{
  "d_shared_expert": 0,
  "router_score": "softmax",
  "norm_eps": 1e-05
}
Below are experts of layer 8 (counted from 0) of a mixture-of-experts language model. Rows are named router (the router's row for the expert), gate (a neuron's input weights, with its number), up (a neuron's input weights, with its number) and show model dimensions 240-319. Each number is 200 + 30 x the weight over its row's rms, rounded and kept within 0 to 999.
After each expert's rows: "gets" lists some tokens that make up at least twice as much of what it gets as of all text; "comes after" lists some tokens at least twice as common just before its tokens as in all text. This comes from a sample of Wikipedia text that the model never trained on. Tokens count by the router's weight.

# expert 6
router,235,266,198,202,182,237,157,139,204,194,158,188,220,199,166,208,196,184,230,129,204,240,186,166,201,174,226,232,212,162,229,185,247,202,238,204,205,215,231,201,170,211,185,212,180,185,210,209,194,180,169,180,169,178,189,216,206,243,232,193,174,205,174,198,211,219,239,196,216,226,213,211,143,231,165,185,183,240,182,197
gate0,142,194,202,233,178,210,236,217,229,170,163,217,207,183,240,247,272,229,158,191,254,217,201,185,284,200,180,218,231,183,204,153,173,202,153,177,169,204,188,219,150,177,224,247,215,186,179,204,197,210,204,187,228,214,207,197,174,222,191,228,237,186,242,232,175,183,206,160,149,169,215,217,174,196,137,189,182,149,221,153
up0,170,219,159,197,239,143,192,162,245,187,258,227,234,164,224,148,237,174,202,201,223,215,207,215,173,142,206,203,188,178,246,222,202,234,250,188,274,240,234,239,192,229,225,182,196,231,177,152,140,252,222,219,255,185,168,218,151,232,206,226,208,225,179,151,217,192,165,122,239,151,221,217,201,211,254,191,209,212,246,236
gate1,250,192,223,187,190,221,196,231,176,187,155,169,267,235,139,187,186,147,142,195,227,218,161,166,209,194,228,245,232,158,175,196,226,222,256,223,180,235,175,225,201,160,182,236,241,232,201,240,243,250,181,225,201,185,199,225,210,177,198,170,210,200,218,194,195,183,207,166,164,208,167,134,183,218,176,204,207,177,213,238
up1,213,209,194,182,226,185,188,207,174,165,132,167,251,243,110,190,176,168,208,162,212,194,151,184,189,176,206,204,235,162,214,147,252,194,183,185,193,213,174,222,204,177,166,170,213,194,206,195,197,224,190,196,184,207,177,263,225,192,214,161,222,229,165,213,176,199,230,197,160,205,164,180,180,192,184,179,206,196,203,209
gate2,171,215,223,242,190,186,157,262,205,155,199,152,235,187,259,208,166,226,231,200,207,167,221,243,197,233,260,247,216,196,186,221,200,214,192,115,180,203,168,132,160,234,223,220,196,198,142,245,208,175,207,205,198,194,199,234,191,227,198,140,183,190,169,209,192,221,176,248,187,291,167,218,230,231,195,225,202,212,173,194
up2,224,185,205,142,229,192,235,225,196,240,225,202,141,190,154,175,259,169,152,178,154,203,220,195,225,198,176,203,188,190,233,159,231,200,193,246,232,197,298,260,227,200,187,184,220,158,260,196,207,242,169,203,217,197,254,243,195,213,197,196,181,258,250,240,217,181,159,176,187,126,262,206,154,191,221,195,227,202,205,205
gate3,194,200,258,208,201,213,187,243,199,199,235,195,190,191,232,179,205,239,200,156,172,159,196,193,228,192,200,211,265,151,227,218,220,209,155,183,201,169,188,175,215,175,212,178,202,192,220,183,215,203,151,239,226,238,202,196,201,184,212,262,224,157,188,230,169,248,254,206,186,153,181,216,228,171,250,214,200,194,221,234
up3,212,229,216,227,190,196,205,203,195,209,195,202,187,158,244,179,207,235,176,158,179,158,190,196,239,218,202,231,251,174,217,245,245,225,150,197,223,157,206,183,180,178,224,176,209,151,175,234,195,175,204,228,193,229,203,222,210,180,230,216,204,157,187,237,181,242,253,158,165,154,185,183,217,203,268,283,160,198,254,253
gate4,162,223,238,166,216,199,185,230,192,212,142,225,191,213,237,189,217,226,195,219,213,210,187,234,202,253,236,244,220,235,206,175,206,228,222,244,165,192,214,193,208,211,213,179,163,200,234,190,201,170,188,278,204,182,205,214,210,182,210,189,215,247,198,188,231,203,197,189,216,238,207,174,221,185,201,235,137,223,248,197
up4,200,206,245,202,216,183,183,159,188,235,157,160,183,187,234,220,198,165,199,259,196,184,138,175,196,228,220,153,222,140,247,137,241,232,207,217,235,185,217,212,217,186,209,185,219,200,233,154,173,190,199,169,207,224,186,208,227,244,217,157,169,224,267,209,236,190,213,177,171,180,159,232,212,161,147,172,217,197,205,250
gate5,190,207,286,185,162,181,201,220,146,207,191,187,204,186,219,181,187,167,200,227,204,217,161,158,239,251,178,253,165,168,157,218,216,202,165,205,258,239,228,211,193,167,204,180,199,153,188,221,160,221,196,184,174,184,143,225,158,191,246,176,178,184,210,190,160,199,239,179,187,188,178,217,157,223,202,181,204,240,238,222
up5,183,188,237,179,178,198,193,191,145,182,185,225,186,172,207,196,167,170,186,192,225,222,159,183,233,183,219,193,179,229,148,190,206,209,154,197,207,223,209,221,242,149,176,206,170,204,193,194,161,198,219,272,216,217,180,204,180,187,284,219,207,189,190,219,177,186,230,157,260,227,183,216,210,147,206,195,198,221,231,230
gets: " |", " ", "|", ";", ":", " d"
comes after: " |", " |\n", "0", "|", ";", ")"

# expert 3
router,210,225,238,221,246,177,186,195,226,215,197,191,247,174,212,227,204,234,203,216,226,198,183,176,254,238,197,173,215,192,239,173,217,177,169,169,212,170,150,184,173,183,206,195,169,188,220,223,222,223,214,163,223,189,206,232,218,181,219,215,167,159,231,214,177,186,211,182,170,210,216,233,254,202,181,208,237,204,238,177
gate0,206,154,193,224,228,176,208,222,201,165,223,164,170,204,184,179,220,214,205,164,190,205,171,193,192,163,240,185,236,191,189,184,190,186,171,195,186,168,188,215,187,215,218,192,188,210,189,207,191,175,189,238,148,227,169,181,138,178,202,199,152,238,123,206,163,184,194,228,229,214,165,200,201,207,232,128,172,196,204,191
up0,196,153,222,223,223,196,198,248,202,167,216,161,163,147,196,237,178,199,220,240,213,205,264,142,172,224,165,163,219,209,174,197,161,203,206,305,167,183,191,191,190,188,202,177,204,213,209,187,161,155,206,158,248,188,222,185,162,155,196,150,137,211,149,193,187,189,177,170,166,220,173,250,211,188,218,182,180,221,209,190
gate1,251,251,209,159,194,185,245,209,211,194,200,223,228,197,143,168,228,241,239,183,191,160,183,253,226,148,232,202,190,211,163,253,202,164,189,208,197,216,184,191,183,230,223,190,215,244,189,214,210,200,158,205,185,163,122,175,214,191,205,189,250,166,177,148,198,186,203,164,147,203,145,169,225,201,189,187,258,301,210,205
up1,197,128,173,248,185,261,200,188,149,174,192,179,167,200,207,187,151,174,157,229,212,214,222,191,180,262,229,159,202,216,205,200,222,256,215,176,226,192,166,200,232,197,225,204,150,162,159,204,164,184,198,207,194,229,225,182,148,180,213,189,216,217,226,228,172,188,197,244,202,203,248,229,196,234,216,213,165,130,203,209
gate2,226,206,189,175,199,168,154,162,205,219,175,254,246,196,187,168,190,204,213,233,202,210,196,162,165,229,264,174,229,207,163,196,155,151,171,208,220,193,221,203,200,189,253,185,199,242,241,157,179,233,184,171,227,179,187,209,217,214,164,157,230,211,205,166,209,206,168,151,203,212,163,181,213,255,188,207,207,178,214,210
up2,190,194,204,218,235,165,185,249,206,200,135,117,208,181,208,238,166,165,168,202,234,191,169,179,181,197,202,191,243,131,188,200,220,267,218,169,189,175,199,191,194,197,155,149,213,251,192,257,257,181,192,195,145,152,177,157,202,180,207,222,132,203,213,217,215,218,216,208,202,186,236,159,217,180,163,175,226,158,183,173
gate3,130,190,116,220,257,183,272,210,165,170,131,197,150,257,221,195,213,123,229,209,203,200,233,248,248,244,189,177,175,203,183,232,167,201,154,166,243,149,209,223,209,224,203,203,188,244,224,233,272,187,221,162,184,229,186,217,160,264,260,257,204,234,214,174,232,190,221,197,202,202,164,187,210,183,169,191,225,191,212,198
up3,235,174,119,230,154,205,221,158,198,201,177,168,227,229,241,148,219,253,193,234,165,200,163,290,254,215,226,221,244,167,230,232,243,235,207,133,214,169,186,167,240,200,221,202,210,208,213,253,177,200,194,217,166,171,191,228,153,181,209,227,250,186,200,187,186,202,190,191,221,210,209,181,202,187,214,225,246,257,201,205
gate4,229,233,218,193,240,131,188,179,161,210,187,231,224,202,183,166,216,166,164,195,196,183,238,224,199,162,271,165,180,138,258,214,214,133,174,151,195,239,217,232,141,178,185,184,186,154,216,199,194,188,208,187,168,211,224,200,191,228,231,149,187,189,173,221,176,209,180,219,192,182,217,242,216,236,247,268,199,208,179,156
up4,213,245,243,175,264,166,193,184,150,223,208,235,227,221,233,142,197,178,223,203,164,218,179,231,154,247,212,168,171,242,196,173,223,200,209,197,214,188,196,220,142,179,140,202,178,169,186,222,162,198,188,210,252,235,236,199,228,217,204,170,179,223,120,197,204,224,201,193,207,207,223,231,176,218,256,205,191,162,230,203
gate5,162,175,208,138,172,197,225,217,182,203,147,174,188,156,191,189,232,185,197,182,274,166,169,186,168,210,190,169,224,212,215,187,186,212,152,210,189,192,197,241,216,196,153,209,158,200,152,195,237,227,195,230,237,153,208,197,190,258,171,229,175,193,200,169,215,177,128,174,177,241,218,196,141,182,223,221,251,218,269,197
up5,196,226,248,192,201,232,189,209,224,211,224,203,166,173,237,209,199,181,159,220,196,200,234,225,215,181,190,221,202,242,210,204,178,143,141,166,198,196,186,189,184,202,199,260,218,213,201,223,230,194,143,168,189,209,171,250,161,176,213,201,231,223,219,251,223,165,165,177,188,209,246,232,223,234,228,222,256,242,196,191
gets: " B", " K", " R", " H", " L", " M"
comes after: " |", "-", ":", " of", " (", " by"

# expert 4
router,143,165,149,176,167,146,180,249,146,216,183,212,198,209,176,231,190,236,194,181,178,184,209,228,210,199,187,201,192,217,229,171,178,180,191,168,229,211,213,215,221,159,209,207,187,152,166,173,183,197,225,200,210,225,171,202,168,220,213,182,218,226,148,219,176,178,169,175,265,194,191,170,241,132,193,218,227,197,158,196
gate0,205,247,257,154,170,175,189,194,186,196,185,200,181,179,181,199,242,186,184,206,270,207,198,226,146,203,151,186,160,209,194,180,269,193,118,237,199,176,174,227,226,178,224,212,174,224,224,233,214,190,240,201,223,198,233,221,172,194,188,169,196,205,207,232,188,196,200,200,211,192,180,155,249,258,250,266,218,183,174,157
up0,186,215,237,167,200,176,181,238,197,185,222,175,173,204,193,156,198,165,188,246,208,192,221,153,240,210,169,153,219,188,189,195,213,219,202,183,200,198,271,233,196,217,186,159,185,216,197,208,208,181,199,187,195,158,218,238,205,169,163,200,220,226,223,216,198,185,222,199,214,152,177,202,196,243,199,258,220,238,245,211
gate1,159,183,190,154,226,219,147,185,165,163,236,231,188,162,205,213,203,173,229,154,235,191,206,210,189,262,200,185,189,184,218,214,224,191,236,209,201,163,196,222,236,251,273,188,270,206,196,190,171,266,199,187,251,175,213,174,239,179,239,199,175,207,189,145,171,226,216,219,223,157,124,221,167,210,228,225,184,240,244,204
up1,184,212,177,191,173,246,225,212,270,184,160,229,174,206,206,251,200,140,230,181,213,203,189,212,237,206,154,224,256,208,264,184,237,177,220,171,205,172,252,227,225,200,234,191,205,195,235,217,201,187,200,195,185,224,249,186,214,176,165,165,215,240,183,166,154,286,246,185,216,189,203,230,184,187,219,243,204,182,211,177
gate2,240,190,174,270,215,173,230,183,195,229,195,206,196,223,196,161,168,159,204,186,202,254,147,181,238,200,199,247,182,203,202,224,207,222,183,208,231,168,185,256,184,189,181,238,198,224,173,197,255,183,166,187,220,182,146,211,246,236,220,202,165,272,171,171,191,200,198,218,216,79,198,164,188,164,158,237,170,218,227,181
up2,225,155,181,247,202,146,207,187,172,234,197,218,233,196,173,158,159,216,194,248,184,225,242,200,236,226,187,194,199,177,232,156,144,177,201,255,179,187,181,216,234,255,217,203,231,175,201,192,146,145,182,205,252,247,192,180,238,222,234,202,166,261,240,196,178,187,186,200,234,190,184,181,205,172,256,156,162,147,187,242
gate3,199,206,220,182,146,189,210,208,226,199,164,191,189,182,135,158,189,214,190,251,189,220,215,223,239,208,205,225,182,201,167,227,212,207,143,224,211,212,112,225,266,231,174,211,172,173,175,215,208,185,198,242,187,235,205,221,221,210,205,228,188,125,184,202,252,175,157,196,186,161,208,181,200,189,262,208,253,219,241,181
up3,223,207,189,202,263,215,215,169,230,216,189,212,204,182,238,243,233,215,186,212,212,183,183,179,187,203,163,221,214,199,258,197,196,165,235,237,224,200,245,178,140,173,229,224,213,184,218,185,221,254,228,221,156,135,203,178,229,193,222,179,198,223,216,213,146,215,196,191,213,220,176,200,202,178,152,181,175,242,146,229
gate4,124,272,244,242,177,193,179,230,126,207,221,182,225,225,183,215,196,242,203,178,262,171,236,207,235,174,159,214,181,232,214,193,177,190,148,225,225,177,190,220,198,210,232,192,164,227,194,190,190,212,210,233,213,222,186,215,199,198,213,161,182,212,227,208,185,250,170,239,245,213,172,244,194,166,167,263,167,221,155,223
up4,253,198,147,215,193,220,233,231,208,237,179,180,184,150,199,166,145,210,184,195,178,155,171,258,173,216,222,167,201,243,230,179,226,162,182,128,173,180,172,158,202,208,155,231,254,183,186,227,203,208,251,232,195,185,195,176,214,199,223,163,176,142,227,233,215,137,204,211,160,189,160,230,204,238,223,177,152,204,264,220
gate5,190,240,221,192,222,152,216,191,182,224,219,183,234,163,170,240,179,226,175,166,224,202,231,178,233,175,204,188,211,172,195,225,178,152,147,249,203,256,258,209,179,184,162,166,166,235,221,255,202,156,171,246,209,184,188,203,209,181,187,207,155,252,226,200,222,194,183,162,207,269,189,251,171,258,235,140,205,262,216,201
up5,225,196,209,183,208,182,227,196,203,231,257,164,199,177,255,218,175,236,180,169,205,243,206,162,216,159,179,161,239,169,197,224,198,242,173,253,206,270,237,183,157,161,139,187,164,195,236,234,209,191,229,242,218,204,165,252,171,243,177,240,211,223,178,203,266,195,131,206,245,196,200,245,164,236,178,183,202,223,226,201
gets: "20", "19", "0", "1", "2", "3"
comes after: " ", " (", "–", ".", "20", "19"

# expert 0
router,240,121,241,179,184,197,182,181,204,168,187,170,204,227,198,246,197,247,228,193,155,194,227,224,174,221,230,153,210,195,182,173,202,216,195,200,220,151,221,171,186,194,204,205,198,198,194,229,131,184,188,138,201,258,271,180,232,259,233,175,205,207,235,189,163,233,218,239,175,187,145,196,151,190,183,205,197,260,195,203
gate0,215,168,182,179,189,208,174,203,188,195,235,199,199,186,164,250,188,154,221,182,174,166,226,237,226,196,199,186,217,228,202,237,227,201,224,175,229,244,186,211,184,200,197,213,220,182,197,204,236,227,176,242,137,219,201,264,175,216,230,235,206,232,188,222,218,166,256,260,153,187,215,250,154,186,258,234,217,198,227,179
up0,215,197,207,221,188,153,148,160,156,238,220,229,222,220,223,217,201,212,196,203,221,202,216,193,167,155,215,241,148,172,237,193,221,199,172,241,222,239,148,185,177,222,183,196,186,242,186,189,204,201,204,193,227,173,200,219,242,196,192,164,204,173,212,130,187,162,190,174,220,237,188,154,164,203,167,179,193,188,202,211
gate1,214,170,272,161,153,230,158,192,193,250,269,213,255,253,176,179,201,182,231,235,172,238,230,197,165,190,171,162,231,227,252,231,171,223,238,216,207,172,192,222,215,172,176,170,165,268,231,212,231,207,174,191,214,200,180,173,175,204,226,236,178,224,218,174,177,196,204,195,206,187,209,140,211,250,186,217,198,223,221,159
up1,265,195,213,190,197,199,191,206,252,206,219,193,215,242,246,254,181,166,238,175,172,218,203,213,192,198,130,239,216,169,230,234,186,235,225,264,213,234,195,179,202,220,202,208,257,247,195,200,185,205,180,202,171,220,208,164,242,207,194,188,203,210,168,125,181,149,233,178,220,201,192,147,241,203,188,186,179,183,210,215
gate2,189,217,160,189,237,216,173,206,212,202,201,181,168,205,195,252,166,225,191,224,152,142,193,113,247,207,210,200,157,220,234,191,181,215,220,209,211,207,184,226,205,230,220,178,191,173,206,181,180,174,215,221,174,206,152,215,210,219,195,182,227,191,180,215,240,180,164,218,222,200,207,188,263,207,214,203,168,211,135,210
up2,267,268,234,173,178,211,203,170,193,163,157,220,226,198,211,174,209,229,197,123,186,184,157,221,206,177,209,243,194,218,219,197,134,173,173,221,265,197,194,167,154,228,193,252,168,205,202,175,179,227,186,187,187,182,221,177,197,176,201,216,225,176,221,208,198,200,201,255,198,205,232,194,222,227,221,219,213,219,184,209
gate3,158,189,157,237,220,233,163,235,201,236,189,236,145,202,177,204,165,172,169,225,166,149,244,125,166,174,158,250,234,147,126,146,205,179,211,176,227,183,186,191,240,248,191,226,206,241,219,267,248,180,252,207,220,177,171,180,211,183,190,192,218,219,242,215,197,184,164,206,209,234,186,264,198,187,203,207,179,242,209,212
up3,166,234,223,217,244,203,210,211,160,215,218,160,128,208,152,211,157,159,215,287,177,161,202,165,187,173,214,208,232,152,219,171,180,157,226,200,193,236,188,215,192,191,218,184,234,213,226,188,204,229,205,179,181,160,178,203,204,224,220,158,238,199,231,153,172,177,191,214,218,217,176,215,191,211,174,219,205,190,232,186
gate4,204,164,151,230,233,206,226,178,201,183,238,222,214,165,225,195,239,242,248,168,236,209,187,161,192,180,195,183,257,196,196,178,183,181,218,185,184,167,213,183,189,238,215,192,185,200,214,249,188,234,215,192,193,200,205,222,131,218,213,190,246,218,226,262,195,236,167,156,199,185,230,243,272,232,271,167,181,168,254,196
up4,236,161,132,246,235,232,239,201,236,149,226,171,229,217,205,285,231,215,241,146,256,215,146,193,153,227,200,231,243,178,194,197,215,227,222,196,207,189,240,146,232,150,214,199,205,208,235,222,213,197,241,163,226,211,232,188,123,229,185,226,205,245,204,244,237,221,185,198,217,189,233,214,245,222,256,197,205,206,193,184
gate5,213,227,247,166,170,239,212,263,129,175,174,249,220,216,185,193,213,173,183,204,170,197,206,183,184,206,177,200,237,192,183,193,204,171,122,193,259,212,228,142,204,227,191,204,144,194,235,168,193,156,193,196,212,159,199,200,178,187,208,211,156,217,174,204,202,157,217,183,210,150,249,218,212,234,204,192,197,199,189,195
up5,226,216,247,185,187,184,180,231,131,164,188,208,220,182,186,168,203,193,219,230,189,155,231,177,153,211,233,226,205,210,149,167,195,187,128,201,217,176,237,227,194,282,199,235,125,215,200,219,202,160,170,118,182,228,228,220,180,193,247,242,141,264,200,185,219,179,233,257,178,119,207,208,171,234,186,197,194,187,222,181
gets: "-", "\n", " and", " |\n", ",", ":"
comes after: "\n", " |\n", ")\n", ".\n", ")", ";\n"

# expert 15
router,209,158,172,194,232,182,221,210,194,189,182,205,157,189,200,190,212,210,199,224,192,190,237,202,157,205,205,216,181,171,146,265,261,198,200,215,175,196,183,190,184,236,198,149,235,263,211,175,257,190,156,210,212,148,184,213,207,173,130,244,206,215,209,173,227,233,204,194,182,213,175,177,150,195,198,181,150,156,198,185
gate0,204,213,184,230,229,216,253,230,209,153,187,231,168,193,219,209,188,243,217,235,211,182,230,170,177,220,196,199,206,195,187,191,172,178,239,209,156,204,194,198,270,184,159,101,179,221,240,211,228,179,210,176,200,253,205,197,180,192,243,218,248,174,181,189,193,258,189,284,201,208,178,242,206,183,236,194,222,198,209,240
up0,157,222,171,221,237,240,167,232,261,149,216,162,205,201,179,148,209,189,207,199,199,199,245,142,224,203,240,174,229,230,230,208,160,140,230,239,196,193,246,155,252,200,193,159,202,166,212,225,141,225,185,200,223,215,221,216,222,193,205,233,202,197,217,240,210,152,176,246,185,226,241,191,189,181,254,173,198,195,209,250
gate1,221,133,252,221,170,243,179,227,180,163,228,179,234,226,208,155,216,142,224,200,223,181,193,174,195,204,172,243,170,226,163,201,241,187,168,204,190,223,152,143,183,189,226,211,229,147,195,140,193,204,216,186,147,154,261,172,180,229,202,190,216,163,206,220,222,216,175,228,178,231,214,216,197,156,223,205,191,202,207,180
up1,190,159,212,212,129,238,219,266,192,167,201,221,224,199,192,218,283,203,229,219,208,189,173,176,194,187,184,177,192,260,205,179,219,162,190,181,252,198,191,249,163,178,205,219,259,180,202,208,162,222,252,215,185,185,186,187,229,232,243,212,242,128,154,233,228,249,200,205,211,197,216,171,189,164,225,246,210,185,223,171
gate2,199,216,191,214,215,187,186,176,190,125,215,199,200,169,180,140,213,190,140,184,172,216,218,171,218,203,143,185,163,201,221,209,175,235,264,175,145,248,175,218,214,166,176,192,245,182,217,190,265,193,143,212,232,200,256,244,225,188,209,198,162,159,197,225,184,178,223,163,180,187,214,247,204,233,216,192,177,240,170,182
up2,194,148,201,159,221,214,208,215,193,180,193,159,223,132,174,186,299,230,211,236,171,181,176,174,192,212,235,221,180,211,228,223,226,182,149,221,188,270,209,214,174,227,244,175,214,188,207,163,195,208,216,203,182,181,225,256,184,196,205,200,222,129,227,185,171,236,159,194,159,189,178,263,226,234,130,195,233,251,202,195
gate3,201,236,248,163,210,202,166,235,194,165,218,180,213,219,128,201,227,174,119,182,187,167,229,228,203,215,190,193,209,230,210,232,161,190,239,213,191,220,195,203,210,316,214,151,214,197,184,127,182,210,160,168,209,215,239,260,222,237,171,199,170,229,222,195,221,250,225,176,265,227,186,258,243,154,165,203,148,185,213,183
up3,227,259,178,171,205,239,180,220,224,212,223,258,174,159,242,173,184,170,208,210,156,173,142,170,222,231,218,224,220,198,257,262,192,209,244,176,206,225,230,197,161,212,127,187,243,185,159,204,217,162,210,175,240,238,157,195,154,152,185,216,221,173,184,209,207,187,172,203,253,240,136,192,226,195,154,191,198,246,198,203
gate4,211,220,193,197,197,223,194,209,264,133,221,217,239,206,208,186,227,263,218,208,189,200,228,181,130,246,212,214,173,240,163,189,206,185,179,149,183,150,223,204,142,156,199,294,197,203,184,229,168,203,160,242,218,202,241,208,239,182,241,200,205,181,181,150,220,213,218,179,213,190,141,210,195,211,197,237,201,160,200,240
up4,215,181,172,222,204,181,205,199,222,170,233,191,228,182,228,156,227,238,220,222,211,180,199,136,188,194,204,238,184,189,178,158,219,137,171,208,144,186,207,201,222,174,182,255,194,220,239,229,153,177,199,216,175,152,185,195,210,211,128,232,172,175,220,180,208,185,152,213,197,232,146,212,254,137,219,242,221,196,195,190
gate5,194,181,190,228,241,138,198,195,187,207,209,224,227,205,255,246,199,194,207,201,179,184,235,218,184,218,257,179,231,181,204,240,150,215,246,177,229,212,250,194,108,167,222,228,149,260,191,159,198,245,282,174,210,202,192,205,202,207,178,208,196,173,124,216,210,221,117,219,220,192,224,188,182,183,234,195,164,234,210,219
up5,181,167,198,178,211,176,246,160,203,191,183,138,218,222,248,187,177,228,187,153,205,206,230,242,207,199,237,199,214,223,162,210,212,228,223,270,180,216,232,207,161,256,237,243,180,198,186,153,180,228,164,188,210,218,213,207,212,169,198,254,189,209,220,156,227,232,153,178,170,183,222,175,230,213,178,139,217,174,188,227
gets: " was", " is", " he", " He", " were", " be"
comes after: " was", ",", " he", " and", " He", " to"

# expert 10
router,209,158,222,215,253,226,173,234,192,202,219,206,116,194,233,202,196,203,153,201,177,164,169,151,190,250,188,217,240,302,182,224,172,225,269,232,192,221,221,195,229,173,181,240,213,171,196,237,164,173,235,204,201,257,218,143,237,186,236,221,214,163,224,197,215,147,240,228,167,196,225,203,185,220,225,228,216,215,206,263
gate0,188,219,209,220,204,214,196,225,151,226,228,142,278,169,201,169,174,257,193,235,145,221,150,174,185,174,199,164,200,209,185,125,174,190,182,209,192,211,207,229,235,186,189,205,232,217,175,207,189,190,174,146,232,148,220,174,222,236,189,254,222,206,162,220,167,204,194,157,168,194,194,207,232,189,217,193,203,216,166,204
up0,222,205,175,182,152,196,218,193,185,200,187,170,156,227,142,199,177,219,171,294,151,190,194,195,213,195,148,154,209,146,153,202,232,182,165,200,199,199,193,172,209,187,187,192,254,159,205,165,247,218,184,146,216,211,206,215,162,242,196,239,229,188,245,205,187,209,202,178,117,196,200,212,226,201,163,148,173,187,208,147
gate1,196,133,163,161,219,241,223,203,235,193,183,181,235,174,223,281,193,195,152,219,179,168,181,206,192,197,140,188,205,183,237,189,178,226,236,201,178,233,219,246,226,205,212,233,174,246,192,207,203,182,191,215,201,223,202,182,182,214,230,200,162,227,135,162,166,207,165,195,198,211,217,149,204,203,191,244,140,183,229,204
up1,221,195,230,213,156,167,172,213,226,246,179,224,214,240,190,184,192,181,255,199,173,180,182,144,207,267,200,232,193,210,193,208,244,212,183,210,182,176,170,234,165,222,226,184,200,202,235,231,183,218,227,207,199,229,237,201,177,243,239,165,199,230,246,234,147,226,258,174,186,329,183,211,226,221,210,177,187,220,226,170
gate2,217,249,180,162,185,243,189,157,199,203,190,208,224,199,179,236,202,240,199,189,218,190,187,216,165,200,235,214,162,235,196,225,202,221,181,261,198,224,177,191,185,215,166,219,181,250,197,201,199,182,172,223,195,178,138,230,250,244,159,212,214,188,204,187,161,235,264,264,199,197,189,231,140,234,262,188,204,144,150,202
up2,228,256,215,214,224,227,138,162,225,201,168,146,208,160,139,206,227,168,167,196,176,213,229,183,202,184,240,235,194,218,234,203,189,229,182,247,185,203,218,197,205,195,175,222,191,223,205,207,192,196,189,213,160,171,137,252,239,175,254,200,179,176,203,172,179,207,192,222,184,258,229,211,154,194,216,210,255,199,204,246
gate3,191,156,184,223,246,225,228,158,221,181,195,152,226,187,219,162,218,185,194,142,268,208,231,227,237,163,189,216,185,123,141,160,203,211,209,167,211,212,226,154,134,239,256,177,170,240,171,192,210,183,235,207,212,214,229,185,226,226,198,214,136,169,137,173,217,188,166,254,230,181,253,210,184,240,207,227,215,203,174,171
up3,218,175,220,185,166,197,126,235,198,181,182,191,281,208,197,217,199,213,171,186,175,188,176,271,200,236,170,240,183,244,179,216,169,241,206,172,194,251,126,213,232,223,193,223,184,174,207,156,220,194,169,161,202,233,180,172,188,191,179,166,230,192,236,164,202,152,233,190,192,186,170,177,192,214,191,271,233,228,176,216
gate4,189,154,222,192,215,209,197,178,146,212,218,125,168,213,199,116,193,182,148,187,189,198,279,198,201,194,225,175,188,205,175,214,208,229,225,190,205,209,147,182,205,148,217,148,181,180,171,205,198,175,285,183,239,200,206,238,249,220,250,209,179,203,147,192,245,234,230,190,192,210,193,190,170,174,221,209,185,171,226,190
up4,211,203,267,209,215,205,221,202,205,218,184,170,200,172,150,239,251,213,145,214,154,211,160,183,173,190,201,160,201,158,231,203,184,168,217,209,247,248,154,193,187,160,196,222,218,120,178,190,208,215,238,170,253,247,200,210,251,231,212,151,186,188,156,177,227,238,230,213,187,201,156,223,195,211,205,278,147,193,227,166
gate5,239,202,178,231,197,204,182,186,174,203,252,169,210,181,183,187,190,213,212,189,178,179,159,195,218,224,201,195,195,274,178,188,178,201,154,225,146,194,205,208,246,155,182,143,240,200,200,199,142,258,203,154,224,179,205,176,210,199,202,228,172,193,212,167,205,216,228,167,185,249,150,171,181,215,182,210,182,189,183,168
up5,220,204,146,213,204,159,224,161,208,213,211,155,205,187,194,196,226,207,242,238,177,196,188,200,181,193,153,210,216,220,202,195,156,254,169,174,168,205,155,196,243,189,217,136,253,157,201,228,232,262,183,189,231,200,205,204,186,218,209,213,154,213,205,190,161,158,204,153,198,236,168,222,187,235,234,216,197,204,184,120
gets: " the", " a", " The", "'s", " his", " an"
comes after: " of", " in", " the", " for", " with", " on"